From a checkpoint of a small mixture-of-experts model trained on Wikipedia.
Size: 14 layers, width 192, vocabulary 8192.
Experts: 48 experts in each of 13 layers, 4 picks a token, a shared expert of 64 neurons.
Training: a variant of SOAP for the experts, 490M tokens, 3212 steps.
Below are experts of layer 11 (counted from 0) of a mixture-of-experts language model. Rows are named gate (a neuron's input weights, with its number), up (a neuron's input weights, with its number), down (a neuron's output weights, with its number) and show model dimensions 0-191. Each number is 128 + 32 x the weight over its row's rms, rounded and kept within 0 to 255. Numbers have three digits each.
Before each expert's rows: a language model's description of what the expert responds to. This comes from a sample of Wikipedia text that the model never trained on.

# expert 10
It responds to: Table numbers
gate2:101121087181172107143128161122096125144099146116057088144127090121085127128121111139166127124046066121102142204136080116160168101106139134095178094138128120115140143160175199141176112118135104103132119151103114190143179117171133127126097131181106090184132146217154145119131186113160098157167166109146067151080131132131127121150147173126148120131118113132060133207161110100071129154129158126092121156163105140045144072141144125112085181044138177217154174114147115119150109146131159114129122137138092165160114115149091112135104141123155117153109098134190124091145170194122148140
up2:143106174085082136084105157134159144123182103104209170128141156103179118127092175124088142118180203129135117074095192151148097171095102146148148153125121149177124136111082091140121161089098165132122136113142100078154092136117075105144148153077163167081070106004079097129106062150071160128114102113125170131171121135141157101103128105128141120086138157131193121080105180182192097093120132133172119112147173114176138145098112156152132110181123094047104131143121132154100157136124117136143099117118171106096149115121161150104175139098088135096129137123094150131133100061167124096
down2:107092115114148141161199083130142116122164153100198156096116135143141090139109178083108093072088115142107111203124094102127095100142117126150167119160159089105164127124146109151133169169126149142140078140133101132194151143147134057159134167152060222120108136125124161063148174071152108080108109115063130124110122083118133108190099096113176139089134090079210132108092163139157160126115152139113099134188125098149152116083128129133152141136132166177102066120158119090092155119153124213154169124142078130147173155131147069092098104136087069115142119116133055130140141129108109097
gate3:090129155078157137169166132115119176167185151105172133107108123211123141133117107113101151074085115153145154123134150174122120112100147131111131149126101113107113089093144137128097121187066146111162144107114147120115122105073090126163071121154065148082139178117138155197127126135153112178051133090209177122185128124129093138103116146102138135112145163119133146187142171166122086176157165014141122164175180113136170091173102157129098097153134180139134156132088134080159155104192129157074131149176099130178123090116144166175134082083115108150118136115114139134104108171106175069
up3:144155116235108114117106145174153103108110101189122139165134129088156159112150163173158144157160115137133150097167126091119130093176117164160145101089099132111086145188121111133121188115123089129092047146121149114095085141159162155150165138102145129133067131166167127107090115124117150109183104178084101122102172159074140160129130116175165143132078112145129103135107062121092147118141119179132097108084116094102137164085117077091119126105100047076112109046138103107088137141060131102175096080081143145116141167160128086101096123146141158118107155151150074129147129092162117239
down3:136102096125213087132126115148125152092134164092089145157099155150130109125171109124090123084170146112095149112116128137092095070141167079130117125157137150046141073152168142119102196090085136145114078108124134112139160134164111161120101133068143146135102190192121100129144136166123134139153083174175116140112158149160147102123127131155102167092153109125147144114110139157123088143094124168152137110125161138173192178045071142127187135126159132170145068031113130146196105108069096099120075139167141109136127145125160093110059132170173163112112164174106110142148064135207150143
gate4:077077131108107098158168167084171183134152035127136164107127115131157050167125106110147120131124066071148118118155127104159096117154193145138204076169135103127076097082122123058115144118090123116081114114059127141195161161099113145159099166100138096138159172094114101121175116158107172164166162163142153148134130090137098130167118120093115135121083126113096144174096071128127158174092079129156080130173094099111142135107132076152139164121136111162097121136102170154102136125172131146179118169198129117076157151162131091187149111165170098102112131138060129183136161108117093115
up4:114166090130064078081151118179075127147104160105125131178145144065129114108110173192112147131162169183075148131090148102154122192103135113152052121118140131136221199084075106116116115123094118075132113098158146135105115120130148139123191160140121160164147128104139119144203152217086159096093072061125126137153133079176125108134080090175152121192078136165109147156119149182185113145124129099118140139100129143138103138094117123128105081144153132133118135117176132113120151147120125190105170059085129100154079069103135146107117108163141128130158128155106171163123124155187130156
down4:159101120192175191124155066156123177153081147137095093117147113089134119058114150146104158186164081105107206108125161090113089145145150152132107207179155102157151105076087129191139114142124139112099097128138113145182136124194178083174139149153131154101172197193144144103120040143173135108119131147135109107109113121136107106164122167194127096094113148184123127129157123124157089166149138120077126124080130167058136119096094130150140165160138163184106174105134147147134138090083137164162138104136165116140100064086112130081153119141094099129143123160123092178172135126166125172

# expert 7
It responds to: Mid-name letter pieces
gate1:130093129147096116102184116122079080106108177077129128091153091126148107166121105171056125200072141146129185155133133129130140151163151156154157021116162151140122162149166146089135182105152154092094175149190129122130162121163159142095128089140117170125133130173103196126088122153240122163139116143161138073148134103089165090100095176166127114160089159124141101140184111173122055150127097085148148134047100153137121155218126090112146114188168105105150141159111156093124122116128144154125148146197135116175110126152155112111108096138155161142125131102128142185125135127143119154
up1:134059136134112130103160120127077092060141170109131159107152097161186128170123113185079122208120143165119208160153106102152140143136053163136193089120176150106102132107155141097143181132121142133127165208140105138121151104135157129132141064149109154129113118126110181155092157157239111163098087132156123071146131143061173095125102180169135127136069154133116112125163139172146121159136112080127119088061145153161150147176104079125179130140171139119129088144104150094103115109094094161096179151157143095122110073077164124074112119122145132153090120147127151159154132120184092140
down1:119093104120089113127112110114145114114159113106150086148190102094136187171094125147111194153116120150117136158125173133150092169188090128091104144158112123157180130125141138144152146121124104178093157154143176129139123128058103092105166095148148163074135133096092123153100119174085116152093140132160168146121160191161199164161129143123145076074189118132061136172106068130074165127116002170109078148117104208160123121146138135146162141159107120139093176178101185126045098109105159144151164125137104148080127089123138095157094176160146125109135111171104140135179141130147146113
gate2:083103154096139078168202117095113103130102148076100110136146150192182109099160144113121128170129129082135062109067078082034150125126148144172132135103135128133121141135116182143128164089123148153183166135149114149129127125124143145155124087094124155173091146102045102137178060125109119127113127108101110111029148158129099090118109127189181087104128138147113139102140127146166117174143162124173109086114077161116100069118157154130172189155160093145170107142161133086106149114122081127159172112096070147089085069141136145141112072128159125142161166140139104084136200137113150070
up2:073107151095134093161196118092112112138104156075107107118139159185185141100148144116128135173129117095145057102080063085060153129123151139177131112101131134135131141143121181128132168108095134158188174143142113158130124123132132156156134088088118158189093138093038103134165060135106129118115135101104105112041144167133096089118105133190169077094138133165101146104147113137170127181145159130155099096109087163117100063129162140137179206167158085148182109134165130095111154119122088134147167113093075163090089082124133132132107071144152126149162163146153106089134191127112162074
down2:104111111185112095083181165142116126124110122090149130081143192111153112126118111020190093093017155102200138159140072131123169126108131182104115073127088177092116130101145146115134122137139143099202146176141128124098103167131162150084126174143114127136123084143044110127105143197097107084134071073105121121171126112125145149131105162163118115091083124209141123126124088063138078114144105132146142169090149089161210127084134121131088115177154107135148114118108124109137128165131173138130127085134105153050146120136147166130156121154134134121101124087117156155168095148124151147
gate3:085139094101090092149142122069104087159110112109175129142120114119086172130094109135135153102153141134071070082133107095163170103153110163195134100110105154129123132149084162162145178109113140136133129091079146210115188116167141154199145114132205122078156104132046101143121111167112127116091143147115138141079126168159128120110137158187172102066165099151110088101139167121167121169089180073137140136117084108191068143104180155156094162135048125135109044104134148153123084150128058155114142161141124175157129149143144103173101104146117112124105099153148072153148159120162112095
up3:123130161146146119148090117101179152091146155161095101084169107077098143151157106115126107153095099165162078153125113154136121100095187088101186148111088132154157077149130091139124116167173133150106130157124092073180119176113139202099152166142164083136154191090084136113094181119096153121081082120179085149096107153139164119132125144080076153145159123180059074118130091169104121132089107122101146143123098132113198130137129132108106130160125140165107151114106160155121145101094124087075138230103135175125169153124129121137100143121117116028190142032133137134073131134161092144
down3:187072132114102123161083129099081159125147127229103106143154131179180160123113060145133097156143145125188086166178085181140107138183115090074111154169096155112128148093179165131136078075103162138194115070126115167148119072131142162139132113167164137145118126105153119139124125111154125089127145119186080103196110166118070065110130095146119182099125142138099123170145070124138130133088122197145143158095126178122120075147140113070097083118118162164138144098105122152113127110085117118121139122150095087093122081071121150128160143156180145140173166102126066096175146178164107150

# expert 12
It responds to: Place-name heads
gate1:103156108130140139139152067113181119103146076127079154142114100129102181174144155117166171163073114140174116127121171146154094071172156100184131170159101187105137141139085127160063179135146093171100124164094105108111090117167183117142107085115112106138121149151170080131058128136089137171171124130126130087186141046156157120094114100140141134132121094116105113088181100161105149113111111134078177087134148081119081078148117130199101132174136138110100136110122198123160135132129153055197127114162141100062098202106098082148141154116181134136165101125138133093137159148115083178
up1:167083129121107091149119201127093164147124217146119086115148171113124118062117128161093125129189083112141150123136116147086200171073128156081119083136149102179179109097139146125229109104143121143162118086185173178142117145131058197116149138152164171102126153122096164143200136126175093141117099117124111146118153163142106112154140171121176121124100128145167153156106160143133147121135131151182132180128139153125117138110104114072164143105114136117162135122163171132113121158115112153116152172120117097167142059167107177112088110156045097109061133143123085154099135092158191067
down1:104152086106149102118093074131146127148138149156102085136112109123145065091122125143118161083215169136179175122145130081123126140120168110174091145123148122166100152176160174118110120105116144122173114128145067199159208117091146139130098148126127142144129135131162162131094153135147158134192157177112144149122154148150158100128125147098154178000132160134152138029117143130117191131166097089173152124138151086214111146120084093117111106158084158111168116120137150133156112098078129107135165101036156119090106136130116147128104142115161167141130121080100107114128098145100159106
gate2:104136143092155103157143153107100177152083144119134084107079094136102152152156064150129108146154115062155089139073144097118108067124129156173146122132149128138106195168200066170107151162152112122095105076088160169136117120203112185121094133179113138074112139132178220076129115087168149119087154106173140121096108133145147185095082171133120110108136160084104171107149113140093109124129118130130122165180104149152132128116116094087140147090167106198131156126087116113171128176132134113185105079165157074091082067101052154141167161119129165107129141162110114161114116170137078127
up2:141136133156113169103066111180089083159217130151133163125140166142156130124136210136154180084069176174111181122191101171150163119140140080117125167156109114145157098065087167115156098132153152163153185145184115099126145164107128069157168112109150123176127137111103086172132145184096105134155115137086165113134156129118136048148162084135124129140143101142124075147087146116153158139126126129130111098091161071151115149155139142146143161135109118062118133122170133131126152096100130154092154117081100156128181184169172056148084119147163090177085107105155162073164124073096163174
down2:194142125120135117065118141126114162123124144143120137123084166108168091100103110116102100109096227130159126117054157123119144082038147123118115141126184075118160130139108131132124137180205111123153098117140073125075141152136166166078190121081149123120157101064064120099127070136089144126137104173139131126125112150128131132159135116165124079124107130050172053171140123107108139086099049163080059152067117143106064132130098132159117130139135115103111159086115104098105102126174163117161112087116114145117120161224132100125114090082127142117151096129163120135096119080088163123
gate3:154121099215138116174150162154111169126173084183133138157223161151110095124179135140093176113135092117135105154100162088109131158159119147140109082132118174117158171142102171116202125124123153161109112093123118095102141134135163171033133144128153185137160090129160152141164159126157176057112149135151131101142108121164120161186103185157167108090131128087173148096066124112123122082131107142116093122044153100123132145065064178106142211149054081103101111150120163090121120129108105154169138156121084132125124099118120132105074146136160139111179130133100132095106111149129136063
up3:159139097188119121139148186141103173132178100105070084158187082162183107100145123142114206074149141165147115173124159105110157098135140136192095074123109155156100124154118099081116149107122128116117152075130119119129150144136118152059158134116171154123185081106122138165131126118161173055140097136130126106136088109165076141184083211141091137062151119066087143101098158130155125133134123168051140153108136098097152140079120162125161196090135104127142127161166089079138092139100098132175215140142129126134101107115093112149056144143149131161183094091107161127158144121133129084
down3:135117156121152214117112158110057167160099122185081156103166080112110172103143166147138131120057134114152157131131143136135123065124085150112112134134084160191108128116119107132078130088148141117208063115158152114071100160112098102090160107071101158102153161131170137078104155172156076142137152131110140129128160153164098142119165132139078155106170122143102097109111139074159109125081099130110116147158124150036120122161163192109110148095145144149151192170111126183132153056135116194116062197178115073114107139168141112152066121110108166130125132100129189123097157119115102127

# expert 18
It responds to: Capitals and acronyms
gate1:152178091136120149141121116121098150140104119054105122147133144179073134099165131180185118145131122185153099121157100075119089049136157156053106125115110101118151155092153088122131144165171170107089111206106153130083169119106140108147159104123126120136082091155122057102100127152093113143071124132168175150190096148126089083091119089161089148096141080116101077055154084139091095173096095096141064200155116136102122099094073155197134141107100137151146129180152131075171108090140133108139114079178132152127151135123106126081146118140187152115100103119098090149120166142146134180
up1:131082176111124128135136163139166130110163135194152135114117111101183133158086149084052120097104134079088165134105186162117158209098093090194116137161156149167108112154119170149116117075096086157151145059157130122173086116159117136082075166139118151099175154111156182144166113110155165111181129119110090132087172102146152172146147169101180091152112166130147174170106162133181167092176152157101183056116137116151143131188169084061111129138172103116109116085098122177081141161120121156091144153090120085131105128146169132157104134119096087127149172130145143127133094138126162058
down1:154112178136148134145135146109111179109106159085166089154168129133127184136097097132158101076173143046174126176099161150114137191127169107178148093128128156154139150102178117145148136140139098117158113129157087120118185126151187152191125133109135159174081114127129149160158123133114043079112136141160130169110107131148133182141159099139149157186112134100056125141187125095120200146128136179073094143135099112155138125178108133127137125149160088153186153176109135191182117224108077151085056124120138090164158134120147119093129149083163086106140108146094151143157165091093102185
gate2:172169124119148091113126137081137133112090137115135115131116113118091146109128103131104132090154113108136199173143144050199121097109149129065122172148105113158060117111099068166054131174131185122112124115112167125127121080120146130096093087102142060121132144171129169127131133149139167080141097151052142110135148141125144147107121138140117107164093121165153125123067143097154163090195179151162173070208164174169136141178157151106063114145089120062148121124155180184151146180142115188106166093067116160117110143184145112102090151118131103146154133098125160158171114182155174144
up2:107101143126099139130128125186108127141154122139120120133149153144156123137131131152169129193080148119125061090136129202072125148159099141175120089111169144100195148138190169081210126068110076135133126159161095132143119151147113134143168177169120192114097091068133096139101114101112101165120149127189148157127119121127119117128118119125163157101156123092083129130194135163080098164078084104069101178066099094092122123090098102146190121098162095193093125136108044106086112079112123075116080162178117084161131121087095146154165106145099156100114094148146093114083132088098077127
down2:152066078209134167122046098132069121122130144149132153136083078075138140124118168120097159094099138158169141158123100161142068116148137124131178163139083140094125167133115159160130136110095115065104186115125160136117115163114133125160165128181082110144131156179104124153100093187157098139111142159116130100107167087127098135128187156092163148110096153141116174125109049138141175087183148144109238109163191165099112115197122129122092130118148129145108120136166160180171157134105117056124176092163135127166073129140067153132149096156110145121160098133133193089128179139152147135
gate3:162132149105200132145168108056180132093159101101111139158135174206201053109137154058163080156138121101129173153108137096075128165074112092193163134097138103100162115149096139124134097089128112104153124100129113137151130059178124113114113152122047135136114165117119143123099108108126092104094140138084190089082126138136163120108184130132106109069149163098135098148171126134083156179134149112063129110080066108119164125159163134144133141158138120128063059108095095137130123166121117088101179120145172098193148103156092115135136109141143127030141107185132131136133129103150131103
up3:100113117151066115112096157195070108157124168171154123089121101050087204142137108209088168109128128163131106075143104148174137109175154155062111124148117155154091128132181129141114143130143141133115133147140156104103121187067128161132143105147235123129138093142154106142165138156124170169172120128165057158187125107123106127140063126108162137199102098159138153101089114113163107071125112134182131138174198161131077150111127105110135106098100141125181211134170165116133133093123155156148072153106102144081111145107157145122140138117128129195110148058123116114095126160116143154
down3:148158096137190148113188141143128115122125176097128125141169128099056074117031093094139126143121076092068137110160174087132159112161087136098136123088106133124120121170145159103126100188133109135123128111145149116109160151152099190127107116088088102140124134171113135146157127104118153117110124158165061169166157042160080169148150125043110136137211081139074138129147152049144095155041159075125125115068179113168132105086124138119117120074114106138141133133144129092128151114180134102151112110156082165105192127112073126130146118124132103165105081144125082099139151119178101171

# expert 5
It responds to: Mid-phrase content words
gate1:109088110088114143156130085128128113144147145166085141083134067112110071170146141133098115098155094112103137138097210172155162095154112173104166167060104138102169183128076115132105124161079096133140146152110095085231186048128102136093084133150163145092138163141116086116153147152128156118120144166090117077092153144079138136153138174111129060105113123155100106162144107073119128169155108095142112103051125105121090088098099136178130163118085118137151126167172161122076149092148129099170116168135126107169129137192125101189117131148152172105103185162198129088161135131131091097
up1:119075125065132124163110085142096134149167145143094119069138080100092104156158142157080135114179101124105159133120178157138143106149123166128127176092122131121169179113086107143082122215101086148135136171107085071182180085151134112116100148153144151117105155152107047122150162167130169091136106169104133093101218146080147094156141173095125091113092137165086103185105081104093133144153103106153085104068109099144101090104076147185116147135086107124133141157134165123067152117144148148153102125135128130181135129200115121136085117132152168086120181120204122129207159136131102086
down1:130095093130173121196079050103118158125094093128121104139170152090135197154125039112057138099116149133124158174072094119133156144115096172165116149133120094132090124123096177157130157173138097094152148180138131145123097088169087162123162106084190129132093142100081103112143133148093061100100116082139130070177111108126080133130126129108139132153116134115171185112129158110118099156099109104126050153115111111180129146141077030115115137107150144145189041135140110153118148148071147163125152139111142173124062136138100140136149152094052184140114159164153111164090124138148153136
gate2:104129078173095079152199120098115115090197152107157130125056181148136152139120139178100122126095138085181117099098118152127191119100057163135166088113151061132107166185127097068099108138134113185160157154159100091179177121093150110153140165157097192124099126107141094177123139197140125103177161143089115120139134083141137107131127119114163140130120178081111111146130154128124115127189110109185097157152122141172137111093156143170135081123096132083166037098106077142163133091122156163163208139173148128061099133127129197118102149125131146145114095169112114119100104131113161093
up2:092144086173103090147191122096118108094194152090144117143079176145150141153117154175098124125096141101174117097087122142134189112094052154135174095117150077137103174188127092067101110125124122178184156149154094088187170106099156124154139157161099206136091112092131097180123144194142143105178169154092111130133132080142126111133120127115165126122108174078114105153135133138114108142186112114201101167157124159159133115081165136168131092118096133088163050101103093135162138091124169181172208133182153124066117134131122184116104151125152165152123098160120104116114097132115165106
down2:118185109131098048116143180163166152162105086107136097134140115109167140094170115115108121155145216102152089150175148163141156173094107140089124154133120152185154129104152124165156119172136057119134168119087077190098129086182189145113165181097087150151118075123185135117115182160102144117106094097133116170152113119112143122102139073178091144118150160144141115182089138160091093135116091205146133159163102128134194160065115136134105061106118163116095123128088102157167087084088129130096096170111130151114150128135176074180145171079087114080132110114185140108140087135121150105
gate3:106097166124119092128152125115164098147145121096103130099104141154132148173096122146103128078165125210108115158144163154100144102139126097057162136161090065071178151179186136149128136169159150145130149097126114162074147123145151146142093096176065114064129141153077134146144132153139118137128115147118133104095124135103155121132090065159095074130096143115058074084121179121144078126097092175132110069142091085114124150176073141120211144119150118164122110125162104124170160114133158095092073063174217158180136132073163114122144136091127131154204122150160077146160156125102180125
up3:168163115123150189130116155140091139100130112142149110132172103129127111103166132114127141160099139024163112110101099135184117151089139143165106122088164191203099099082092143109136131032084110111148092168138142122196118138155142097099161160087172150188127105106190123096125139099102123101132108096103116148170124090174108165152166184095158191129157111145167164192131055159083124115167168087124154165078159158131157111103158111154093112135115137118118133130125178115087125153110087171165195212111075123082131127170108110146118101150127124113077159099110163113098094130135080124
down3:122095098079122078100205134132171137145135179199079135144112146143135079107106155114145131144147146141152094101143144133137129173154129178131134148100067161120071142133150108099138204109071072134135161143107142135092125086141157156108133148143157130147103143091144165118136087127100120100105132143179166071169151214136135134187099165108091167159118110101119147063143110159102196138131110150118136140108146122093019118066164142160107077119096131157186116105154102142200113125093144141153107146131157111056158068115113120115059133103187144126118158154199089157111120079112100101

# expert 44
It responds to: Opening parentheses
gate2:113152138142093080112126203114105126169143089126176110091108110125180105095117156159150179119132105091108160141107128111109196158083181111105126110085196100127144138123201145120126095135111146130013151197142134107113126122140072139136137163120083159081123150145136132144103106105148069131106140108146167161140195167126159126198121150140195135112131140121061117159128179058090124141175097189152115119192088126149140092153156168120123167118101139163116140115168110162089136099110134115164161081158154140057157165122118188133079133132090113155070140130187154128105070122127165108
up2:110148145142098096114141189120101131192144092131160097089107114127174101100110144165153170116132092086114169146106124109109189155087186109111128126092201096123153131127187153112136077131119125136018165206133124107114125118143072125147137168125088155083126163133139139144100107112155068141104127112161168165131180171130170129194120146147192133112147143131056112151126180057081131125179108178138120121190079136158128099153149175134119168132110128175119142122160115161086131108099133111148173067161150125071159172118113191123082129135092122153066133140176165130098086130125175103
down2:136127133123181106104108153183119149130193078107165149159112099141155146123126129091160143113077123102072121131114161171134178198148078124093122068130130090144132133124161061083109095156148072126160138187067090115143169105070129108118150153163120115091132121141110065118137094143148145128091137105081121150151138149133139184133128134101055110187078146125172133181131073092085098087153114122087122194144175101206195123123116165139111157140144128128118060132122168113126102140184100105119091133182104092162173123132147166115162156172138124060091124126156173110178053093111109140
gate3:236131101162105145113163140148167126152112131141156110097134130119113126030127154163119154146111119101168117078109104159125168137103088148095107098146115142138111180068132136163152162123097145187142145239060140096085104107125153117069089105135143131109166099103132192147077145152142113150140136101139114113107164141123174101148173149166101101065178157147180107085129128145092179075142091112132132131055155127140111066157109086110100183141097112102121129087113113098158070163127206144119069166153137182114112120131134132135092084132152165169150082104107138108158099094106084139
up3:225119095128116145114179157145158125160099124151151109096151149125121146045145149161135159166114124092166122078118097164112165149107104154098117090148111157142100178074130121162147161125108129185126148248064129094089113105131137127081072114142130137124158105101140181127057139141141124151143140103156124127098177144130175092169164153172102094055168147151164102104140137145105165069130083124127134130056172113115097074147110101113098196151094107096121137100103123113167088172120204134127055184160133184140121124121143120139087097114145151188146089112121158113145114094112087137
down3:137083097167160083183146117105116073176048132118136132137126150065166135131166129150167109136123122127129167143155072155088137115136150133119182185111120074119163132092156097140132079138126107107153087215139136128072123105077149138114111156115107137187117176081170185133157125187163138113092128149159189145183113160140158157142165108168151104081087191115102116168180119095114140156127105065154149107090105096142110143120102088183135134196140133110128162106173147132190105191126063102091124154117077146182103084149131146122101098103085096163154129092125193165128138116118177127
gate4:148136086163132086088147189097201166039188170118094129120134106102157120148113106107104156097123187120167141120125111155117102149121108131151133129145180181104114162143099158170095102155079064169133098158101125149145076085143082133120110116124191148155120135126125098119108116162069081162121118072116098095175160144081123102146091131162064142158094079108125107213118135156091175157124136144086103101118122157118149135116089169112181149099122087128124178128118098206111127217079155139135162169151089137125139120086092108170201143076126135092135120070090112131102116167147111108
up4:154144090150121096102130179096207155071196176132099146118138104076155124148106109111089143085116173120176155109143109153130110157139132116149136123153177184098120172145103148167085099167077077182129082152103107153134070084148083151106135114108163148176122133135128098114115124170102073165124115076133107092168139125055133104149107132150060118182118090104128109195094131148076164158135130133067118088116113149112161121131076139122167136101142095140151178118110111199114158215114150144133168150154082155120141138085102106176221136084120143102120120072101119132100080146136091080
down4:139070176072169129118113113157088112117123167086163131134118157140197133154144080088094093171118115138117089150174142086109108161085139175112166127127126102112126109152126120109120074173123165132071111147186114143153130147092124135156144093160129213171113132105107116197155129142131090168046126168141073164121083152111154075161120119071114168147094115112100130116105169075119089149079130168150107174121095121121118170176178148191088099138125097111135100120116130076118178236120132117084129151139102121063132145176155108139137140144185115123158155194108134196085138174117117124